Experts of a small language model.
Size: vocabulary 16384, 19.7M parameters.
Experts: 96 bilinear neurons an expert, a sigmoid router.
Below are experts of layer 5 (counted from 0) of a mixture-of-experts language model. Rows are named router (the router's row for the expert) and show model dimensions 0-95. Each number is 128 + 32 x the weight over its row's rms, rounded and kept within 0 to 255.
Before each expert's rows: a language model's description of what the expert responds to. This comes from a sample of Wikipedia text that the model never trained on.

# expert 29
What it handles: List and clause punctuation. Separators between items in lists, credits and score lines: dashes, semicolons, commas, pipes, such as – in asides, ; after percentages.
router [165 118 126 126  96 111 164 114 123 124  99 186 113 110 115 114  95 161 115 106 145  95 163 185  78 150 105 154 148 118 200 102  86 101  63  72 131 128 145 117 160 169 123  75 109 138 105 117 162 131 149  26 133 116 166 120 128 185 147 115 121 134 157 151 133 119 103  78  57  87 101 165 127 164 112 118 143 178 141 185  85  68 105 155 131 139 121 162 160  94  98 111 107 158 155 147]

# expert 46
What it handles: Articles and headings. Indefinite articles and determiners like a, an, his, this, plus == and === section heading markers at line starts.
router [182 112  96 149 112 147 200 106 127 104 142 145 111  95 110  95 115 166 124 139 170 143 126 183 128 165  96 138  95 134 120 114 156  90  91  98 134 147 154 150 134 168 158 164 130 131 137  84 115 191 118 126 109 151 226 173  72 171 157 191 119 127 132 162 101 151 144 108 115  95  83 155 135 102 161 130  91 134 154 134 149 115 100 101  72 161 125 205  92 148  73 107 161 189 100 128]

# expert 59
What it handles: Table column separators. Pipe separators inside wiki tables, especially between header cells like Candidate, Votes, Player, Club, plus occasional semicolons and slashes.
router [104 106 151 131  92 151 141 134 139  80 130 152 113 109 135  97  93 144 170 109 104 101 143 159 113 188 130 124 105 142 161 154 127  51  63 157 152 185 110 145 122 157 138  91 134 180 166 120 108 109 144  85 183  98 195 145  80 189 152 146 165 141 174 161  78 156 164 129  77  90  78 165 129 151 106  91 124 131 131 160 146 105 103 182 104 167 129 205 147 154  93 111 128 153 157 141]

# expert 60
What it handles: Space before numbers. Standalone space tokens before a number, usually a year or date after in, comma or a month, as in 1884, 2024.
router [164 126  87 142 147 139 135 101  96 156 114 144 169  86  97 108 118 139  79 144 190 119 123 120  95 221 171 112 137  87 118 175 133 102 135 108 179 109 117  62 183 108 113 108  90 163 128  85 146 118 162 122 151  92 220 144 128 131 208 176 133 140 127 119 107 114 111 125 129 104 113 185 132 142 115 144 137 142 116 143 100 132 168 188 161 116 112 141  86 136  62 164 194 131 131 139]

# expert 14
What it handles: Commas. Commas of every kind in prose and tables, after places, dates, names and clauses, such as Tachikawa, Tokyo and October 26, 2005.
router [108 113 126 210 143 156 215  78 138 106 134 165  91 104 155  81  89 136  78 110 102 129 170 133 144 151  93 116 153  50 205 135 177 100  43 154 136 137 149 128 127 183 152 123 118 149 139 126 100  96 136  66 155 165 137 157 127 123 118 139 132 126 131 136 146 179 132  98 137  64  92 171 117 115 130  89 128 110 161 138  82 117  84 157 145 122 101 151 118 122  75 144 129 144 104  91]

# expert 40
What it handles: Abstract nouns and verbs. Common content words after to, the or a, such as manage, support, method, agreement, due, there, lead.
router [155 134  95 204 109 118 149 127 110 103 140 153 123 129 134 141 122 198 137 134 169 111 103 163  84 155 133  85 163 108 151 140 176 136 137 132 102 206  93 102 140 151 130 115  78 143 126 128 119 164 132 133 139 141 161 138 131 165 158 119  99 128 129 126  67 113 110  88 117  85  56 155 136 172 143 123 103 169 202 200 111 100 103 166 136 180 102 217 130 160  82 153 137 137 189 137]

# expert 28
What it handles: Closing marks, suffixes. Closing parentheses, quotes and brackets ending a term, plus noun-ending suffixes such as -ation, -ity, -ology, -ism.
router [109  91 152 167 115 119 191  93  77 114 133 124 148 128 107 110  53 174 136 110 164  78 185 172 129 162 138 127 154  74 146 119  99 114  97 119 128 154 122 166 132  98 139 142  88 179 153 121 143 165 134  88 103 132 172 175 118 157 199 138  62  90 131 185  79 116 147 119  62  77  72 144 115 172 108  78 147 140 102 150 143 123 105 150 136 142 146 165 164 128  78 134 162 147 154 115]

# expert 52
What it handles: Clause-linking conjunctions. Conjunctions and prepositions starting clauses after commas or periods, such as as, after, when, where, while, for.
router [159  91 157 180 138 162 192 103 130 133 133 177 113 122  95 163 103 169 160  97 126 123 149 152  68 161  85 133 166  62 136 106 146 113  67 101 128 172 147 150 121 143 121 125  48 154  98  96 113 141 127 111 175  78 150 107  55 140 145 117 146 121 112 134 112 157 115 110 118  82  91 139 147 138 159 115 165 157 108 164 112  73  77 157  94 156  85 176 152  97  82 104 126 131 201 139]

# expert 4
What it handles: Word-initial verb pieces. Short lowercase word-start fragments and particles after articles or verbs, such as up in line up, re, b, spec, real.
router [151 117 145 119 130 137 175 126 150 103 124 178 143 121 139  86 128 178 123  57 105  99 114 159 127 182 107  89 118  79 119 149 137 135  58  91 129 164 102 123 156 153 131 102  67 165 134 130 142 168 149 107 104  88 121 116 116 156 219 155 105 157 125 126 100 141 101 124  83  99  69 159  94 126 152 104 136 151 158 175 113 101 136 190  76 187  82 227 122 126 119 143 116 122 159 132]

# expert 61
What it handles: Infobox field labels. Field-label words in infoboxes and section headers, such as Location, Born, Coordinates, Preceded, Personal, plus the invisible BOM character.
router [155 119 133 145  95 150 129 111 119  73  91 168  86 131 142 147 115 161 150 131 120 141 118 153  98 171  59  88 163 131 155 129 112  42 120  88 114 179  97 129 196 122 153 124  70 148 153  92 152 118 121 130 156 149 143 140 108 156 165 161  85 136 146 194 113 106 158 146  84 127  63 168 150 159  96 106 117 139 127 142 172  89 129 141 108 158  91 174 113 129  83 159 151 216 187 124]

# expert 21
What it handles: Preposition "of". Mainly "of" after nouns like part, member, University, terms, plus in, for, about, among, regarding, usually followed by the or a.
router [179  81 145 158 151 203 146 127 156 145 118 132 116 117 147  90 127 209 123 109 194 125 140 106 138 177  78 187 182 117 179 116 128  84 127  70 150 164 135 139 154 123 123 130 114 127 136 162 121 146 146 106 141 103 133 188 130 199 181 161 171  91  96 151 122 141 182 134 110 113  77 209 139 166 139 131 129  95 131 145 105 108  70 176 112 143 144 125 118 128 125 154 175 166 129 118]

# expert 43
What it handles: Name-initial fragments. First pieces of proper names, mostly people, clubs and places in lists and sports tables, such as Mor in Morecambe, Led, Kingdom, Alexander.
router [172 116 120 136 125  79 184 183  98  76 122 155 158  82 103 116 160 188 137  80 177 118 145 126  95 138  84  54 108 128 177 118  78 139 138  96 134 185 186 171 112 167 143 129 132 114 135 150 160 144 157 128 142  89 124 136 104 127 116 102  87 169 138 161 115 165  85 122  73 105 148 162 173 141 129 119 139 160 179 122  80 163  49 178 152 129 100 141 152 107 160 143 171 138 154 136]

# expert 24
What it handles: Table cell numbers, blanks. Spaces and digits starting or filling cells in stats and election tables, like empty cells, vote margins, goal counts, Quarter 4.
router [192 109 144 143 141 111 177 114  91 118 157 164 130 136 129  94 118 190 187  86 112 111 160 120 125 177  76 126 110 112 160 136 112 104  92 119 160 147 144 109 137 151 119 152  89 136 129 128 122 162 142  76 148 106 163 159 134 160 159 113  91 160 170 156 109 129 106 104 114 114   0 126 134 187 140 126 101 129 114 168 134 110 112 125 115 149  98 164 115 162  73 131 165 198 171 153]

# expert 9
What it handles: Sentence-ending periods. Periods and other end punctuation closing sentences or list items, plus decimal points in numbers and table cells, such as 26.5 and 28.38.
router [180 104 145  71 134 125 132 136 114 113 138 129 124 112 105 125  87 170 109 116 180 134 169 182 134 181 110 158 144 134 168 132 130  87  75 132 145 175 158  84 144 101 118 146  44 140 125 130 123 106 183  89 127 133 134 173 105 143 120 130 124 121 118 121 104 108 148 121 127  59  97 141 168 134 108 105 150 101 130 203 143  65  73 149  66 169 140 200 159 149  47 164 125 124 116  93]

# expert 11
What it handles: Generic heading nouns. Generic nouns for a thing, format or document, often in table headers and section titles, such as version, system, model, List, Candidate.
router [173 133  90 173 103 101 152 109 123  67 158 157 151 143 145 120 128 153 159 106 120 110 186 158 137 120  87  93 127 109 136 140 106 100  95 135 123 125 111 159 175 155 125  96  96 155 150 128 107 148 126  92 161 148 184 123 113 179 134 136  75 101 113 136  93 124 146 125  49  94  60 143 151 135  92 116 155 130 127 225 119  97  64 195 165 129 102 195 142 162  96 157 141 106 182 164]

# expert 7
What it handles: Short capital-letter prefixes. Short word-initial fragments and abbreviations, often capitalized, such as c. before years, St, No, Dr, Jr, plus foreign articles de, die.
router [217 132 113 106 174 170 163 158 155  77 154 157 151 134  95  96  68 172 123 102 111 102 100 152 154 183  52 132 122 137 161 131 140  92  77  50 111 164 125 136 133 135 125 146  73 138 122 113 133 139 152  97 119 110 185 142 108 195 148 167 109 120 167 146 118 129 132 111 106 112  89 183 150 118 125 129 134 131 127 200 144 108 128 187 119 151 128 155 135  96 136 181 133 156 181 171]

# expert 23
What it handles: Capital-letter word starts. Single capital letters, mostly the first piece of a split proper name, code or variable: T, I, B, M(asefield), J(ava), P(ithiviers).
router [191 149 151 142 147 124 196 138 137 110 129 185 157 130 129 130 134 166 106 112 114 115 143 118 135 204  50 113 118 103 174 145 101 145 120  75 146 144 162 152 108 142 128 100  94 127 141  86 167 181 130  81 140  97 183 124  94 182 132 154 116 188 160 114 114 115  86 105 112 103 124 228 129 138 124  90 113 136 119 138 132 134  91 207  97 110 162 175 151 114 107 130 172 130 176  95]

# expert 26
What it handles: Capitalized name starters. First words of multiword proper names and titles, such as New, United, South, World, San, Super, usually after "the" or "of".
router [130 120 154 133 153 110 170 134  93 128 101 167 131 158  98 144 148 186 151  99 184 114 193 146 132 156  85 118 174 135 183 158 124 110 100 109 139 225 159 151 167 168 109 122  80 120 136  99 146 174 169 141 181 122 165 117  77 180 140 136 108 142 174 142  69 153 122  90 145 108 135 211 113 125 145 103 109 132 134 164 126 120 155 175 141 165 129 158 146 125 147 134 103 208 169 135]

# expert 34
What it handles: Capitalized name starts. First capitalized piece of a proper name in lists, credits and tables, such as Cor in Corcoran, Hen, Mod, Bar.
router [188 145 131 150 132  99 170 108 142  96 124 168 148 129 107 101 132 178 121  89 157  93 112 170  92 157  94  94 166 105 156 166 139 109  89 105  86 191 143 132 114 177 156 144  40 138 157 101 148 136 173 107 194  83 173 113 107 182 154 128  86 128 173 149 102 181 157 115 112 143 130 137 160 158  97 108 109 130 133 186  74 119 131 179  71 181  85 153 112 136 122 123 114 167 126 140]

# expert 37
What it handles: Digits in long numbers. Digits continuing long numeric strings in tables, ISBNs, page ranges, coordinates and decimals, such as 523-556, 0.784, table columns.
router [158  67 175 137 117 117 181 154  78 105 170 152 159  92 146 149  94 170  84 118 117 137 146 153  91 224  59 126 152  82 163 131 101 137  91  82 121 140 127  77 152 137 120 121  90 162 142 164 108 180 153 134 153 176 153 146 114 137 102 114 149 178 153  95  83 105 162 129  74 122  70 148 157 162  99 119 133 176 121 176 112 132  95 149 126 144 164 141 122 155 131 134 156 123 191 159]

# expert 48
What it handles: Past participles, main verbs. Main verbs, often past participles after was/is/were, like released, known, held, completed, hospitalized, reopened.
router [134 195 143 157 148 151 142 133  74 119 107 147 134 128 129 108 107 180 125  85 151 145 112 143 107 155  93 158 126 106 154 114 194  70  90 109 114 143 115 125 132 124 150  89 147 160 142 128 121 137 134  67 131 175 135 130 122 179 140 128  81 139 108 140 125 104 182 125 125 136  74 180 141 194 118 133 104 172  67 187  89  36 110 144 110 168 124 206 153 116  82 112 174 138 163  81]

# expert 41
What it handles: Play and performance words. Words about playing, performing and music or games, plus -ing word endings: play, played, song, performed, (b)op, (g)aming, signing.
router [155 125 149 172 100 115 160 104 105  96 119 115  97 132 125  93 115 177 142  76 176 156 146 139  98 151  75 110 116  74 130 122 141 121  86 126  97 156 104 127 205 144 136 132 101 152 138  94 120 160 188  95 202 142 163 156 107 157 148 125 101 111 160 134  72 157 130 128  94 126 103 146 133 147 144  92 169 146 130 189  95  84  67 172 146 185 124 197 115  92 116 159 132 173 202  98]

# expert 44
What it handles: Line and row ends. Final pipe-plus-newline closing wiki table rows, table header divider lines, and line breaks ending list items or parentheses.
router [164 155 175 146 119 120 162 128 136  87 146 127 131 153 175 166 118 179 128  72 133  89 161 121 139 157 112 119 153 116 173 149 110 133  98  75  97 167 132 161 140 165 118 147  75 120 114 134 148 172 121  50 198 104 181 128 135 142 173 146  82  92 158 153  98 104 169 103 115  94  27 142 114 154 158 125 160 125 106 184 149  88 123 159 142 183 135 169 161 108  80 135 120 144 165 142]

# expert 55
What it handles: Plural noun endings. Plural suffixes and plural nouns ending a phrase before commas or of, such as defeats, operations, exports, years, members.
router [153 110 114 187 154 190 203  66  83  74 108 140  94 109 118 119 102 175 129 129 138 140 156  90  81 150  97 111 141  69 167 112 109 103 101 136 104 168  89 100 119 151 146 127  96 125 151  95 122 160 123  93 163 144 168 113 121 215 164 134  88  99 109 149  97 102 130 135  82 106  80 168 139 148 175 102 158 117 114 227 130  95 121 105 133 136  88 146 153 182 111 128 131 130 120 121]

# expert 8
What it handles: Name-initial letters. Single letters or short pieces starting rare proper names or words, often capitals after a space, such as Gao, Maskinonge, Khedkar, lodging.
router [186 166 116 115 146 140 199  95 112 101 133 136 135 121 124 104 125 149 115 105  82 116 170 128 125 197  56 114 154 121 177 114 119 104  79  91 115 191 123 101 140 102 121 115 109 130 107 119 157 165 145 114 153  94 192 182 105 168 157 156  93 118 197 134 129 129 135  78  98  96  99 165 129 129 153 102 155 193 144 200 137  78 104 168 123 166 114 160 125 151  94 117 146 155 185  92]

# expert 15
What it handles: Month names in dates. Month names after "on", "in" or a table bar, opening full dates like "on October 2, 1" and "April 1 – May 20".
router [148 133 147 128 141 117 178 108 118  68 117 123 119 104 109 130  93 168 123 109 131 112 142 186  91 160  93 152 130  65 220  91 148  89 111 146 122 133 113 151 139 141 116 153  58 149 158 129 136 146 122 116 123  95 110 109  69 185 178 110 122 147 134 154 104 163 159  83 118 111  79 182 142 158  84 123 121 132 148 208 121 153 111 201 102 121  85 134 119 147  86 193 139 171 161 173]

# expert 54
What it handles: Determiners before nouns. The word the, and other determiners such as its, their, this, usually after prepositions like of, in, to.
router [150 127 172 109 146 173 147 132  68  67 128 137 136 135 158 116 149 126 101  64 145 121 140 188 112 139 111 163 114  54 124 121 135 123 173 115 130 124 102 130 113 193  97 144  39 145 116  98 156 107 106  83 119 160 164 146 117 136 110 132 136 137 196 198 109 159 175 113  94  57 104 184 172 153 132 102 144 147 136 168 109  85 121 171 154 163 120 146 180 118 111  91 157 133 167 141]

# expert 57
What it handles: Foreign-name syllables. Vowel-led syllable pieces inside foreign names and words after a capital consonant, like Me-iss-en, N-ure-mberg, Sa-it-ama, Carr-aro.
router [151 130 172 146 105  95 139 119 111 136 151 186 133 114 115 112 138 198 110  78 127  99 135 166 103 156  62 116 164 114 185  95 130  90  99 157 133 168  92 152 130 171 153 135  65 160 105 152  75 142 169 115 155 131 166 189 120 154 173 126  89 130 152 115  74  96 139 108 119  95  97 197 135 175 134 146 148 149 164 210 126 109 123 188 113 168 101 148 129 126  93  77 149 165 107 113]

# expert 38
What it handles: Place and time prepositions. Prepositions of location or time, mostly "in", "at", "on", "from" and "during", introducing places, institutions or periods.
router [162 164 121 189 165 138 153  45  57  54 118 151 117 113 140 137 143 181 130  81 119 102 131 129 168 172 109 162 113 112 159 111 137 115  89  78 110 125 160  80 195 156  95 135  82 132 118 133  99 154 137 137 132  89 113 147  81 173 124 141 111  92 146 168  72 141 123 119  51 142  78 198 147 137 116 103 147 153 103 150 145 117  83 159 115 166 101 160  86 136 100 104 122 143 126 129]